python train.py --num_hidden_layers=11 --n_experts=128 --moe_layers=[0, 1, 2, 3, 4, 5, 6, 7, 8, 9, 10] --router_score="softmax" --positions="alibi" --init="normal" --init_std_down=0.0 --optimizer="soap_variant" --beta1=0.95 --batch_tokens=65536 --doc_mask=true --max_steps=10183
Below are experts of layer 2 (counted from 0) of a mixture-of-experts language model. Rows are named router (the router's row for the expert), down (a neuron's output weights, with its number) and show model dimensions 64-127. Each number is 128 + 32 x the weight over its row's rms, rounded and kept within 0 to 255. Numbers have three digits each.
Before each expert's rows: a language model's description of what the expert responds to; "raises" lists some tokens whose logits its average output raises strongly, later layers aside. This comes from a sample of Wikipedia text that the model never trained on.

# expert 21
It responds to: Mid-word syllables, digits. Inner word pieces like ens, enn, ell, ene, x, as in opens, millennium, Owens, plus digits 2, 3, 5 in years and amounts.
raises: "ifications", "acts", "ables", "ability"
router:146167161133147154099156155085149144094198068111163098130095060109183090125108130154103093170083120135104147120157100116117172173152101118152177102114128112178147154083052110121138157174123049
down2:142122112145160111176219085103140136086141155141113110189168155135087083091089077160142135160079079074122102114162105165112063142124141127115113140113151201084051157111188151142090133136177134
down3:129178161126158122098167164154151133132116149126160143183160108116158086085149147210150161117114124135147075179125140135145101105099133101069126153183162104079119135118099149110150119131099057
down4:105102157107119094107124172115107137091170127162148099116124100197127114127092164146104132170105136180099159190132117161112143132141165137158081094063107110096115177112096127167123112137154073
down5:148141120149153091147121102100137154130097136131096118085170121087138083178114126139095091073114088101172073170161151184158142151148149166140125077120057159170101139178193100102183146120212163
down6:126216093150046096080128143107088104116123111102067134126178064110116168130091151144183172141091159161076124136163128171184111184143109155103085168138158090092159109077146146147141106139068150
down7:152101111095075139120151185139128111094102132095132154143150131178088083066133183151177118164117157141086085090083098124118117137148150145164176154142184112059178175129119135103127100129137102
down8:142154097141138144092196084153095087105085117112120196083177077110142135190128093158102129130162099121142110117140134154184150133106173175146118092117115117079138138127085110160154111118132061
down9:096127165123112141112150145107145109194170118150125133171125131127128155059190151105070137056150149143180106093095062155090138186128094138133078079160092112138172176118104121092184073121135126
down10:099138108143118142154095155130155213185186119154121175136150085154131115089140134143105094132081138179106149119149105145115180121115127132114167144189123141128109065116109100139124037089161192
down11:106136109163163080146110147159110139132098111178178129102115097156083073136116146092124112107187135135123181131125145171094117145110102124163121058107131160103188169105095161146108106160152041
down12:180139141129115099105087102120078177138147139162175138140160093082074103102060121126143173158072132152167104120104094126139156173122164125073147132169117119191057138137155169179168108117127112
down13:166091112071131154126108126128184133144080215110128146111142084121138112127145144152173119171106112137165168162114158128086161181237138132142121142081096130080084099139072125138148168168092146
down14:097133123131130119169104146103117097069192155155103147100166095145086145173132118119142138152120097096111150146139096138077113095134091073155160079137122148133120205162121154049115117172071198
down15:137136164146115130177115117095052130090137130151142079151123145161091149118139051107096142136114149136100169189129126118097182134145183093118142061102170143153123137103073078124135162154146183
down16:112128165111111102119092089152144168132177051118107134131160120154095118122164158115084094156121107157110119099081132158126218150125148123091175126178107141068136181087073113101144158138115102
down17:119161131170167154138118149106105100170182176118110076121104101169088130126161122113107169089140074177176138098115081121123102111153074129087102075094159136162067143163106133131155190195112123
down18:161136133056149143106077118147137171180134143126107157117133172106103140090133142139127163150058140143135122159121157112044146124098140131202070138106062057106138119108156115144161143128110086
down19:102157082166191095161084121174151114138100147133154125124169144150115121165121154113083158208121105118092150148123125150150138085101134153096099148117119101203116116114103088103137104147129108
down20:100153154118149122136131116115094110150147159076149113198091087139120125147086125091105096200138149094135159162128160106137155137089168168116097120121084090157150167084125121141144195154177157
down21:133150156079113164089101114082097141135145112129108150114144173125152136164081132128118125154124096148081113117142118085106102112109106125147150179113147131159133135079230128122219188139061116
down22:132191100188138118094171127064132111093071146092088150125111091117127126097106157146145139061165136120116099143144104204136143125141078138098145158108086071109143130158154111165132118120120145
down23:124125105139072148129128143143086094096129140090150129105143100101096170164159089181154119171152162109128154099088108121109162155115085087106205103108137174143160127160082122050144108137108079
down24:173129152083160111108085174152058116120102101170120110104087103146160126119126159113090060089149156090114111127068188118036121161095140111132164119152076173120135123123132136138111151134113090
down25:135112142133109094117103115190092118179158119107088139136135174132167131125130104163187160162134123182186143089189137177135156141152136143124128102154099113177097085114068115142142154113044089
down26:133147116167157215100064115150159042100107157118111108074123153112129054137152124145122145162165170135055178174160161153124117161125090131077139153067165142123106170137104138125098104122197153
down27:074147117172064192105163157079156089108087149152122106126088136132109184107115093188146180136148157144123152099138154144108174140104127151136118129166135097149134101118153079118133136094146109
down28:091171118131101145140111092147091115120095104061099070151169225105189092127132167093123120110087120125127155168144100208095156077113092149115156083166136084093133109167177095172142149152149093
down29:173100173141117122178103145113178136133125145162071188114095124088172152064093132151126119079060053155066220103115188153122126064162152169158123109117124106123124173149151154157111122116140166
down30:160122075066115127136169182127118160123090142156162123065041113151123127163175102144118079144111123096145069155120116050103147138108112140082133133178097137079114112090150147163139047144135193
down31:148156141125150103163132133090138154163131130231147159097090117144130176139098138096160136080114173112113131150119144096185178097144135159164154074138103057152062169098148192109135076127166117
down32:103101074152200120144148111139156151144127168124125153074142125152129133124127101124141079124116099152092173161162142176061146159091109179132082162144160112105112066130144152085127090156095098
down33:147073119092172110166091162099126177111094108151124172128149110146127145171128150146118104143151182186120079149099118120079133135106217123137153127114164105122161165139127135105167122162178119

# expert 12
It responds to: Slavic pieces, im- prefix. Pieces of Slavic and Turkic names such as -ov, -ev, Kh, Nov, Aliyev, plus the word start im- in imbalance and imaging.
raises: "irds", "ears", "ils", "ied", "old", "ren"
router:105146142185119085139114082165136150121075087165140102168171158161051121132113141158097072125154099103147118140175147153148104110100101148119167124103075077130123195153154131161139081054146134
down0:125134117142101161156160217101149117051168165160138128106123179116116073130120094135137124175118110124082161070112163196133095114083107159165148186146177157119093155140111148077077153186132120
down1:118081122167190130153070120114108112169113129138145117121126161112131113144124116085168136164139110118148171163082122104204138157096135162133156157092132123135114118142119113151122115084135143
down2:132080088168163091146137077154142151099108098110123168095128073155066064124143111100160090115146121123129116152142114167185141148139139125150131118086193060135143156134186107154156135117124125
down3:081172088124193147144142148111201103097135191113161123165157153118132116130162119114149138126122113125129135101103182063131077112082119142087136096171101163130172173103133087146097122145094176
down4:135098181191149131129124127139089138154153083069129114124137145149160086134118092100146125115113155113076168137123144161120177109196088145120123082113116085118119208129109164159080108124189125
down5:148069107159110163116090142116144170179145146152138133123134137117170149131141118089150119147175100177109169087188117075115074124107089107115134112129046124131110044159206112113116117117146061
down6:091138079140161188172174090119134146173138102110118198129060132205135067109147129089119105081116104141127118120119150116129176130100166053233168126089086161095140156124142143141089130086060142
down7:124125136123094152102114146163146157117116144162150124189134138171108119129172142159119096154090188070143113098110075188052096070112153173124101062232127120107131158092117124095175116095091148
down8:091112142161155105104123142102118107165136102157168111089121136131123192145132055160105139181089164169176143110121154149106140104187093109136125073123140110152141136180105095108115091146089140
down9:144090041100134168114144119128163113105163206160163111131100094134136093130114141106155133175193131123139105142120153150170141135111119095138113118128110107072095108109148159111117129149175111
down10:133122116073157074115115126109120163127136072176103143123153091151078113090047161140138131091176108179133148076176067165095158130116081148101176166122116113103127113152139143104121089138145066
down11:115122106114137141074112109110088158134156131173125161140129061122103108120159148165112126115126153211157101132146162144084155111051115149081157135148111147112136167100139152169094123107173157
down12:079153102136196078148116171114172124120120114168072126196142135180077092086193070085146114121167100080134113107140151126111168181165121123095098085073109117116122114108113098113095134109113118
down13:171135121139141101094124107119132124187099123076101118114099124148094118134084118221152116104086168103080117145169115142169096182198125143112160134082146111143081130173107120159125230134054092
down14:119139115126182124121152165104175175116107146104090147214079169125101124128169132105147126130082118188175081161157128108062114112100121172114087178082187086149141102088129147114156075128121089
down15:168145142181152160141148186111049109068153133124110160092150127133135205185052148143129107147123110114078134132073128119161119143148153144099136182134140106114103138130090131103107129086123171
down16:156124127213149114125111129135165172099119133081105133153111176140118089126112148090151156147178130127146117116142144087108102074079150092098094127133162141124175181137148134139137072114181128
down17:123143122141086132137065118150126115093141134070113135159115131087133104129169096150084160107157090125117158203098080109100130121159182115172110104120201119169134044108119084143127157196118177
down18:134145122129105099117121118174144146135127133134087144128092135193139154139144088157109131178104123131165155182117113105184106140039171140091101139101204109121172099129084163113133148165155034
down19:101081158108095158141095122101064160152136106127147176143144180120164110115207157134164095107145129120141136089134126113070137147074194119128078162152104093112043149126115122110118153125117146
down20:153146138129110167132162107168127191062205130151095109091173172080131119071111121141126078122146129139154084167122153118178094128159089174150172117111126148169157135143169091114180120069154111
down21:182156135140163168146180101095074135108142111084085127136126123123114153141152188110187111036137141159159160151128122117114134076132106163154102143104108043132115130091106188144099131182072095
down22:113170180142106141134135116182161140102075171126081075081108153108136121128081106139109143122088167139130118128077129165082148087105141121118086069123136177191099138141163099073152150176134154
down23:133140074146157139119136146127075112139125108162159166158170139176053147141186108095093127099112110085143156172162154121109158146105142043146145113147096134098075164128088135166097118142100140
down24:132113186130127112085147074124092171121186104082129155168122107073129103081086154163102139140127142115113088131160137103087162077161115080109193170148083097139137134088077164146140113133156061
down25:155123187136113151127115120121097149030090070146114109122144146156125180127130126113106160141106129115104187135119109125112156123160130135090113061146115118195148088174136074154151151074115110
down26:083118151131123168088121128110103105045163121112171095147115081127148165114146135118128130120104103153182175089099094145144118088130100080149161146154108099094125120103112130089106145080095154
down27:175137166124116110124176109197141083146098107095163178178146129081077157114092152162119175052102108129039164096092180128094154107112123093123106171092126154199136160096143181150125064147093129
down28:144161072108154123147166197162143156166091192154127133175161117172171120083048114090107089103118184120132098134201123114092057146133160163131100149151123164120132159148124152115160095125134098
down29:117081161152139146079113206158120097154110091179133149092175134095093095156159138160109163146078081157148123141139094212150150124071174111112121137188162114086133136165125128129125096104080120
down30:101106120141164096085144068109104143176121114114141164038141143084092179153116162144188129081111157148151145116130154129143131124110142157136167198139094035093112142112188123120121088107080093
down31:119132185064080099139118166158161149148135152158125163167138080108081130130130111141134094141072128158131175178117073137104116133154161146126087133168167153177103105110110147120117120149127178

# expert 43
It responds to: Mid-word syllables. Short syllable pieces inside words and names, like abor in elaborate, bo in boom, ith in Judith.
raises: " Motorsports", "igh", "adu"
router:125168158163102180140116087167206141190092146125116124101065160143112116128172095173175112159097143152180149109113150147067156146122077146139171084163114104035166174089089082125148121093175123
down0:122133079088125139128126041090098149190131125101141165139098141062118059077082107123147134099101153080137115128122151054165152164142125127165182155108108182100077137111134095145131080203103115
down1:110107146144196111154106142128132139041157146123142082137105114132074129097139103093159123154111139158115125121111151137121104114077197098141145072100160135121105187200113129173115127146114076
down2:153072156093181138095155116178143163129098141148132194123086080093133162104146125086063151121143128128092128178150092182124089110167159103181129127149110073162102165169105089090117153115158152
down3:132097126173163101092159132095188124152112120138105130142121113073112059094129195093127158074143162090117127191109174097179106127147149127114107191165101128148133127084160136100140104154138140
down4:116185114118136149186129074149186106089103094139160166133154119140102126115134125154124207090169182118147104112144104157124156137106074101153142143137122186099128059139142130096143081121118085
down5:170133181106109141106126176086191126161136117191128075136087154078132073171126122100147147177110156126147121191096148161098146154098130142136128106068118180130097060113147055177102131061150122
down6:113170148155184188126121094171107074152149146117117143140177134167140115110123101138150135130080153105079131115092123124152124165094067095163105137148128144156173122116135150127142119110242098
down7:131179119089155139108161101119128206139123115049148086088144117134159109151175149135117105118133183163094174106073147081132162145111105115111179139098105146119145122121089112098125133120152131
down8:134165164114124092111067132210137166136137142152065114108120174155173143107196175104097130106127107166183150136083131109137100073103171118108117131099148165120114128143141093100101170161184096
down9:119139140110086092119190156057105112139167126161159092070139100109141102156118141105132111179148128167139042179063091156147086130110103148159147190163125101110149150153046123120090127172136137
down10:112113151166102114130077134142126104085167123120188089112161107125100125140173135131107144147083143129128106199103155106068123141091118193152145097130107079089185083153175118173122170094145186
down11:102151175100167101101030152182140092139108139074163127126117150102151103099098114184127170159184117128147134101120138147107094162216166125152120145132107180170123145131108161132119116192108149
down12:147121111086192099087128163165081160134127120080133156148148153115100081080093149108174109129125115126124072119094145126104112133171075176137107178127098111144149166140153106134129066087137129
down13:157105111150191119098091074141161150122162159134128124158105135118141132168141206170113173158135115179178139177100119134163141170101162112133154137121068069093151104102124166107173140136142083
down14:134193135110111086123183116109142133118127160145148152142141138110114086078117096121141136198137152086163158168110164152123098031112112155141108107118138128158150068086131134086159118132170187
down15:087087125195129115164134066122077123113157138111118107178182085103144162148099100100117119094184083129107169079153125130181149158178131171167034138178133149129122194100097180145113109158103138
down16:181111120198145096081159166117191106124155172170133103107137122112086167080162111182077070140162114149148115119105159115175123074083123126144131140075104106056147110188145156091092167179160146
down17:087134108107148159120144166106147147155110201108153105113156100166128181155108122128101104102046132175161120130107100119157146167141142092192072100166184093143150231157094115126136141112090136
down18:200081155134103081105146138076132107166123089136162173052186080143142082106108129168120080139078146094080131148116103152099111157074131077197145086129155109151121175179137097146073097110141042
down19:141143142129123141143073132147140087148111137141102143096061131143136164109130088122166122122138114078080154102098119068082138158147114127134132144140134101151158131135105108133151253105125119
down20:137147098090132146086145095139138134105106102133146084167127134112113087156211180130140100145150120099093119196165170159103147150133187085077100129146091106132100136203149075134134121179113084
down21:128125196124132122088117134139134132171130062061122122093138160144142176111134136102146131208100055124139070098201113169151117098130090126112196172146180111171141109135111145122138144071134113
down22:122131117108142120140084136086102158140150137148147116163120119048145110112163132096158143084164116154159133132102169106126067114136138142058126093152064150147149133116156129134111144115153121
down23:167076162082079121169101107108069080139109178124132109105171118132107119155154137123084134097164161139178086116115105137141200054104129129168123159175074102185127199103113113087182102114121141
down24:142114110094109134156063156145107127198093171080126097133144132157119108140173190128125133096123130140112125157119126106062161127114066149163119114089094094108146093146169061179139156161123132
down25:140123116190090163131067126157128108147126142127153074113116128102094133112188075101105105124098103120144150154171182098145124103128082058146139123127094099151170119151089087120152174067178172
down26:166128071088122136153111146140096119089095091116130090122123191165166158166155174204126111159145172198136129107132127161066104127148088171119104105058201154122157101110112173123228126128197115
down27:106131142139093119112165189133123117132131147120151105130160098152036158128194135181063143138070128143144106154173150143128157082071103108126108064152109150130139110130114110112125145159087216
down28:084184156157095088178094173114103134111134097107122166111163149112145124105169131097127104096137160153068192147120139139105135137095119137076114087137151081155147189166163128153139080119099127
down29:125111141117076167167146100146087116109200180092096132128090095137126194123134070119104140121169123206138138143113106154187157105064086158100060143126123136104099108139141139132172145199066105
down30:135149140151097115127128146117111117134099142119066141152112153090179110153108177102138120101185171123135157112125101096082125127115164100119163139118138089255137104098130137138157089109132115
down31:195172172130117125123096085116111164109159148111161080144130120085099062110182092165094128180137142182115077118087132088122105092135078168168133172057090138122135075103146132086124142172130095

# expert 4
It responds to: Mid-word fragments. Word pieces inside longer words, especially g, ge, led and pre, as in ille-g-ally, Ed-g-ewater, Acknow-led-ging, pre-ceding.
raises: "odes", "ases", "rons", "rain", "its", "rans"
router:128085110189112126130106133111169134166110087143102174157128090130087094141078070133112136105129135082123157203129096106129194144132078199110149160184153078135098125118106079162102081153162140
down7:144191066081153170161134154147150121141131124186116126137140140092167155124105162144130115142076217111086106098119103088186076096144181085090154120157165175174142166122120142110145105143118125
down8:148119123122144159109156145112143107143137138083128156062138103120075132116126142112156177189106161154159129118209110109154075062062126161067162148159111120066170174100169148172113123140121102
down9:165106155140146148125138128099150155210135124106161139157117085102169163097094120125089078089159147117131078130169174123149181108131037093099185117142098178174139202105070196105131089114116146
down10:078188114136156117171115120152165106129178163119130133135136120170129110094128105125187144153112091166117178075118100172124124146054128141088154060125139113108042130098141121114101175125117138
down11:075161092194099169097098157110145107112096100095121084142166102168098153144113146134112165147175132134134154105119093082142154098210101164151112175139134139156092073167175141112179141150148156
down12:104116147084169126148093159090121071111087217120169117081155068134145136141134162078128109125171141105126102116149169168115073122148093108080110167097138118132101127183079133177151083154127094
down13:138098174143096108125148111155113216128161133118127132160208113126165107120168110123137150170184120117107101141134157111188134111117111157092174103137080113100134165172174125118124122070117149
down14:135126103111110085123141149181115109132171129162049100094116100084145148132111126107119158133086076133132164184106131125080105118070142146118151122211167068110135126084073105105194143174146127
down15:201138135126116133132114095085094114191192113170212136171159118083140102108193122162137148101132097143153133171159170109141136119155133048135091170123111070133177120078116123090114148057130117
down16:186140102151124214101127100169157140116169127117131078065118166102085077149181171139116149134128119090182117145137117083164115168168135119141074145095138154115140158140147106134174098105116120
down17:192177109159113163134088101136078162132152113094157098142148133099133171106163143162105110148081128125155140146107080107098155167158154124103167100100168125155103157179113113122159106102177206
down18:093096167107070075125124161092141169115168161117137109116116099102154122079077117095085155096141187167197098124118124126147153160093091146094146162137106108133124137115095074110111151130174147
down19:143152196119105134126103132079065087130152200095084194113134095142206146118225126126139132088112091171159194199157112119120165114092107133161131152125120083172137072145151119137125169124149132
down20:150131119138099141119169103111131124129081100098089142159076139106073130112132177160190131062065119123145132111161123196102120163051073108154164107114145142149106095127143157149090081140122137
down21:113123117124112076188054142125114116138168059166139100144101120109156118140156102110049187135100122159078173213115153122147095128138105110142166122101083129111101073094118115200122154125177138
down22:116183145148105124171094083075097095146111177104175155112116130150153144097166134170183129127148102111119125125132177121110133122134110170187142163144145145165136153129134066092137146124151069
down23:149112092108146138113096176126137146150097109056136111097116083152117098197129175122135111110067106172076148101129145111111128164124121113111177136113087124088140150136123107173134129108080104
down24:161148065152121147099097172089164148147120111180112132141165130100144064113139106109146118138149148104123097122102172096106121111103168132143129105130070120109137162111082104079117174055138144
down25:087172137093140126101097159183084111131167149126113195143140161107100097157170126156039149121119147149095131180135074122153132090121113134115095132129154085157185169111138165084130145185110102
down26:178127087173107113100123125194040113092159112136134136161112144173112190093130089110107158176100144245130075131146112139131147128098146034150100136122145088137100166130174154116122126153089099
down27:115088098150135136097126172155102102153121116072152156167180191095084124086142122145133142153143223157123152127166143128136147083069132107050157118138116123185090188140113143117085126177111118
down28:095096163142070099170123117109109102121131124137133149163151151166089067127110126120102121126158140106135163131092065155094144124145122176226126112188150086120098121095145140163118116110155126
down29:095124121141134169111182142170199169075165135164080096119134150092082070150101106099125153125088172145131098076167153145134110121105116130152183132142129050105189060079151153068154120142109095
down30:104196075129106135136160083143154134160124170100157150147137108113165042106107172142175166050144174117143084112205071136145188133154136095133114123183136105123125138104144101125150093139156112
down31:120146141118134125103111128102127125124163096161146096136040110145214046107104120166164110129110122187155107124094134137124111127174060104113077151188119147175158146117136160107135093118131159
down32:096159166101127060116065118111092108137166121142085143084197123092134112183105143161088174161094094081102158169084166120122187099130127084159106111127113179185164108153134186117139189165160175
down33:066108153119141110185096117074117096089113082152120126057124157183081084062117139149150153125134125134114140036129128205142171076086112146153177159113133149153150088157139094143082131109151122
down34:148084082119120116152110127130173123148081106121105167125119185199106190117136134118162125100132098096118167104139094127112116116134145163177102114094123122119148068125160043134182142134144154
down35:053172154187084062109124124121118178134079150168113105099146135164096172153153067130111163143132107167130178168166186148168161052141070111186134080134148107149136133116132120106100166134097096
down36:135161121163133164116138079125147127239150074129148159105154087079184170108134150150113067186115129169158110110132074172150122120146172139092094094142133091139077167129117136095185122126105123
down37:182095114093112164155086085111144134126133214118127081131081134123138116113158129138086163135106181078131140173137203158125152136124094186076114066096100170158073102158118135095136112188214189
down38:091152094129158125182109120071114135154035139170144110147135135137191136117187123170097116092128116170099180086136089112109124067148140077164055121109117105125111090125091174116100152134154107

# expert 23
It responds to: Records and sports stats. Record in sports infoboxes and medal records, plus total, digits in stat tables and postal codes, and debut or age in athlete biographies.
raises: " conducted", " broadcast", ")\""
router:165157139125117144110153138153079133182063111134152123088166137144179137158148078071141127094163195103094158144095112098094056100093131065090084162121144161164133148157163136144142151139112125
down2:139131074119117164072139127135171147157146124070170089078110129105093142111142137110150120071136116074103157138111169100112118108163125137115125168087069192190072135103152133113126092134159163
down3:190134148178145167121095150091136144131135101116135126173087151189167148079132166129125153113123097089135145150083177060121194109142180069159112106124117147124143113089123151142164166139200123
down4:120166135075173160136164143108153096099137108148176126128166146067162143098142152099165154090091131126189132161092072127107045163130180067087121128167074138040087144136116126114147057164108040
down5:145121117129147097121110158096086131135068140074164088163138114090122109147071112069082086129101126112123089176163204109110130127167163134062163163153165186155110096137132170127127163165149162
down6:175177107179119201102111149117122130120182129154169144074130140083133132139164147139142090120108111086093148169084042093120071115153126070127056151149142116130152108071059116137131188167111142
down7:155108081108188173124130132110069150080126104089119126133161134101136132129181154075070145083140185189154155139110159096138125156156138122114140081063145105160126122108102176144105123181097133
down8:111106067179104094146131053121159137181140085108095105094129149091133149142091065151099107090167136119147098208116174168109081127174143133135139084093129100141152126143080153202151189112121142
down9:138096118111112196109122131164193084187160115178102117055134088104186164151129100067114148136141137108146115184114093144126117155142106156122144153081166030124098148130102104132117132117112175
down10:160113172081073138176066115105137093149132056148138084078114131118126177117145129103174178108147098134102130127129113137188109142093114154102158134113117117183166083150135084131149106157170130
down11:144123130083174118146173114071113131119130110110120134122106185156162094123125126134099134144182135169089127143097178104099198134148107123126152096147142106137164120137162135130126126100101078
down12:123067082149170124181141142112104109161125103155131162081150090093143141140126093101119127202186113105117151171115173086198154055088088146078140105093139116140147198120096139119151169121149140
down13:162095040089128148143124149103164122170126124158128153136128125099113117165126164135109081100055082137113225180087171089192134153129138130148109094130100116138079084108140150131135147099126117
down14:132146126093143151137146099117087119177137147172174118108132085128155133107147165097120070171111142120105102099113161060130100136097211104119072093168208132134120096170085093093109150082174195
down15:147109142183103129138127147100118154081159112164127172136102175096161101216074197091171135137147153109066137134209122148100124149147091126120115126150059124149129090139123097136084114085134121
down16:167161178104092144058112107139153121120124186085136192175099124089078133110077120126117147086124132128145169089144140193167093098071085133122139111116102137095118093185170188121088092129133154
down17:159126112102104102112069114093105144156121137127178144173149114151166093153152085157158129118147143178137098089130090076036151157187162088172136151112099075111153159120105177097157140119103069
down18:166119133157147136127137136119059110116115071129143159126144153122142120068135081156110107111114102139154107111153094128112152155179105141111108162119117093176099112113102192150069120155112194
down19:115122101138160145110112164093041131126179143115134095161095119105186081113165093169140127184136047141177094074153087134109106153151108146096082137100188094131173133175109144135127125110126159
down20:117049096116080113155144102072090205155136124101178168137133137141122131132108155161128098128150146132135126130092087116104106157166102137156174104139115108088173189143119059152154106124087127
down21:089145167100126125098146135165075149133241111122092096137093157087122152118126163166153138147153093173176132178142121208100122106165104076129153125163177095133128158166109122142098144115114092
down22:140097180061114160082160148043130150151119141194150091157138155097176168120114117145076139106157137165076168135110173142129064125163145227141115175126179143131083149125122132123138148179151155
down23:122134137133161147134112129068089140128198116117117101155139144177161097159158160142142166140118111199087192183148136125145106150152227125114114131197088111082129164138173146120103155140115108
down24:228145090137121176140129124121075108138148150136150171179098151136172180143144118117124077174094130077087131147087153096147131119091132144073131155147109178158104183167127125143120158110147145
down25:161145139113182154159132079128089154090141080155099171244126140160136114160108158094117122135127147105179170064102102108096116125135075105096157073119073158139171115098117109108123192085214114
down26:084143179109129132075118165162067059160140162095000116127126138171140114084135155111127111110166115126145093105102142176101093204129096182156118114176104085159132203175100118086131170142112144
down27:178143142227127098069124114099107142156127093111110135087092165079134135114122178085123141150113104123143149139137183149139116164162112143134128171158130161169067142138106057118103118128168139
down28:127105148152132097201095144158082138105127076109139118101137141175086189151093109123085134137078094111181167128092113143122159168098161108135115100143115119116099097121174202140146152152128207
down29:081135080160098128154056159093120205133141135139123125155163090162097118181125124080130175125111110083206150156139149125119152104121176106086132117151084135154075095091175109117072186113150166
down30:156159156088139157124150076095075080114115123108188138143146167101172093113078167141210140092218168193093091114131132148105081180103112129130137167136105127092180145104067119151077120117112091
down31:129130126148062108164083147192179130132081111136107117082095079189111096091169136133135078135088144092159138161136120170113113062153153127184159088143145096093097135163120149156170162091111103
down32:128110137137131165079143100150192105177179082079143143126151090092144141094152181117139097126110095146168108123122122113145162150154141047103164131105139110109129150162107097111127150109125147
down33:203112118106124199118109098151122148106170141133159091116130114064131172104179067110126092160150095130124124177083078050127130114139119133119106134113132130161135076138169164139128082113149138

# expert 15
It responds to: Number starts, time qualifiers. First digit 1 of years and table numbers, time modifiers mid, late, summer, and -f in twenty-four and non-families.
raises: "point", "out", "man", "outs", " point", "ship"
router:132099128175138081103080107140187132132121099176131152161098148089093125138109085138117143207102172145104102101141122173127180108097078171117140171111143134162115114179175144098160166155129087
down2:137096086115125100151086114052108043109093185154126134120087144121142157177140160124134150109161111125133104128127141130149092127141142155153094145093106183090125094151106152079149181198089156
down3:128110156119118140144149139071177106187168158152098137124130151143145109133216165134101117153098124128149072138132070124090077157177088142061156191139132127130076156079165140147090086156108109
down4:091096180148133142087094105215084128092133100125092121144132088141097077113113176100131115147087138086162202104132132153159114158133150096122132110086082072162141120121165097108205104072099117
down5:155139118121121118109158071164152135112111128139139128165133127057136136143078128155087136142113190107105150113131121100122183145115104165132062083127143144130143134139105145158141160078152101
down6:158139211142098187124148136119089077130066116107124083122117149142080109158190110134100102107158104170123098157133112116139099157126080158107082132170139142133083103187186164077154104148201177
down7:103156163150138049122097125143158119110134121147142132119152118111155080142174112154139058128183153139153148149085103159195156119139163119136106148132105107085146120139142128094171122114190201
down8:184164138117138140085131135115128188129110122130122148098129145112125137095103162130135076140119205145150088104117105135092141132140159134155174177126148143058180149077070143120129096088149094
down9:109107148144187095091118108121148140166131156099070169112128096161141148120129119182130149166122192113187145104109119065099139142120088106161148119139164128125146138179106088129161169119153134
down10:144115142102192189138109077102225094091126049130141134094138137149130102138114154136102102178145138154057141094146107079057153098163103131138179137171085026135148150154163113135114096140111136
down11:142143142123111085122124148137140193106113074184096167158140080135118125100134154132066125116150163131108170177200103144169149086090105140102108094145186165128081130114173126145160135097203095
down12:107102154144115132074131133104073166166079137167201127131111084120098096088127139154208113168069160099186132129133156073086143125129083103126118117131135103155130131155136157135153047147094136
down13:107169174159093111096134156153078106102085126114081142118182100142066202113087104155086126123136157169093116136172120144123169153189164144083114149086162118132108099094168175131084093104109100
down14:133097116166030103193117157060134124072141052129097104105118131127185127130124117149107150113090146136093141142144078187192114140070108135117080174070122126147141122189140122176088095123127168
down15:155134080163091126104131128164091133079132158072141053163142142107166095102126140143096151183103182177128084135087082130077072117165108141138076117085140108110129071165115105145130149183078131
down16:145087119161114161133159143102143078122136121101147077169127180089100132136168139111208133141195063131167097105128111120136080098127125139087109152123167152153100065160108202117110155173115117
down17:124148092180176117161090108104045093160064140104106093080136155133139137119065132105135074187134142147151142091144099089118159118057111139127201168138152157134125159095121107093158128111084122
down18:158146146106112119134147140095125069159127145061090128091108161150119125124141120124156112096156121170155133065117127085138179136177061160153116143141139141067131173118083099101082113144194144
down19:177153140147092150107121123139074142088105184127127178123176139087124124172131100170169134096106128141079161147059165161119103130130117178179159162146045101117091141175152089112073131112108172
down20:085117141157064143158098092072094147142084111159146112118123125118124124150139112118161179167129101162165154128135152073122177131179123120178164121148187163093153011124149098114153129112101148
down21:149127128152081098125105070074140150165156089105138130120180103144199203132102121162162131158110146187143136083151085127145117179134133148123076089111051133083162124097156155166153153075092126
down22:108154162107124132088151111142116126166193144059156099124159099136150175149132125076108127114097028118109129186147142109107121173127089096141152151148070138090114143159112098183105124090255148
down23:159097118125136112123117155119110142104108152147175091173095110166162140243149141115132136146089170122119089181105137187095129093075118093132078125081198082104149101092137067135111117168095097
down24:094118162149125194089106098133164134121143122114105089134200142118146115137121142096191176127113150122138102153147135131146124177145154141114137134158134149110067073157157129122143134154138167
down25:055100112139165143118144103132181138146113081129137119109142129080111113114101176141096114068092154122137076122091183118138132113131044099119173178131149109110094094131137138153086084125143101
down26:148142167063083090096118149095157178170135150083118145131112123130140069132163134190174128116110136156090079116146074180148097128137151162155133142128154130047139135140183114136121078125112111
down27:119133158157155120138115121075147048108096157123146111123157106051142098123137066134132080066176108135171112195141161140120180125155160155141102084119151145169160142158127108104158102109127136
down28:156144132168070107130122149132078120121144166133135124101064141174137179125120135129100193132180124172115097152105118067116056145095087150153058123149152154138098135093149151098122122077166111
down29:123156109132095106126096087167119125150194143165146108113130146167232103113132104118112120161117181114153056080137132158142142111159084125100100140089080114101087088105097113117158129152135199
down30:094191106083159144161133111052133166111114105139104174100133148194142189114160125144145081145209138126054087089149117091113119131137109086106115074114151163121165084168108136133141122132135106
down31:045090144100090109156147127176090087171156154106126150080131110164079087133124152131135085109109132096079160066128181159122095157175137079114192120171099107120129110139162108163127181149091122
down32:144101164115106123138124080138109128153130125086165161129122190052162147132117143183175172100176129100065119106148155061132115134149092122173166143093109148184142077111109056096203134135147082
down33:106142151083110132102115118108045114105054118121175149088112137150177196155138147100097145096157126157131140082083162094117161116121137101098141176171098172123147151155151178124157120172125141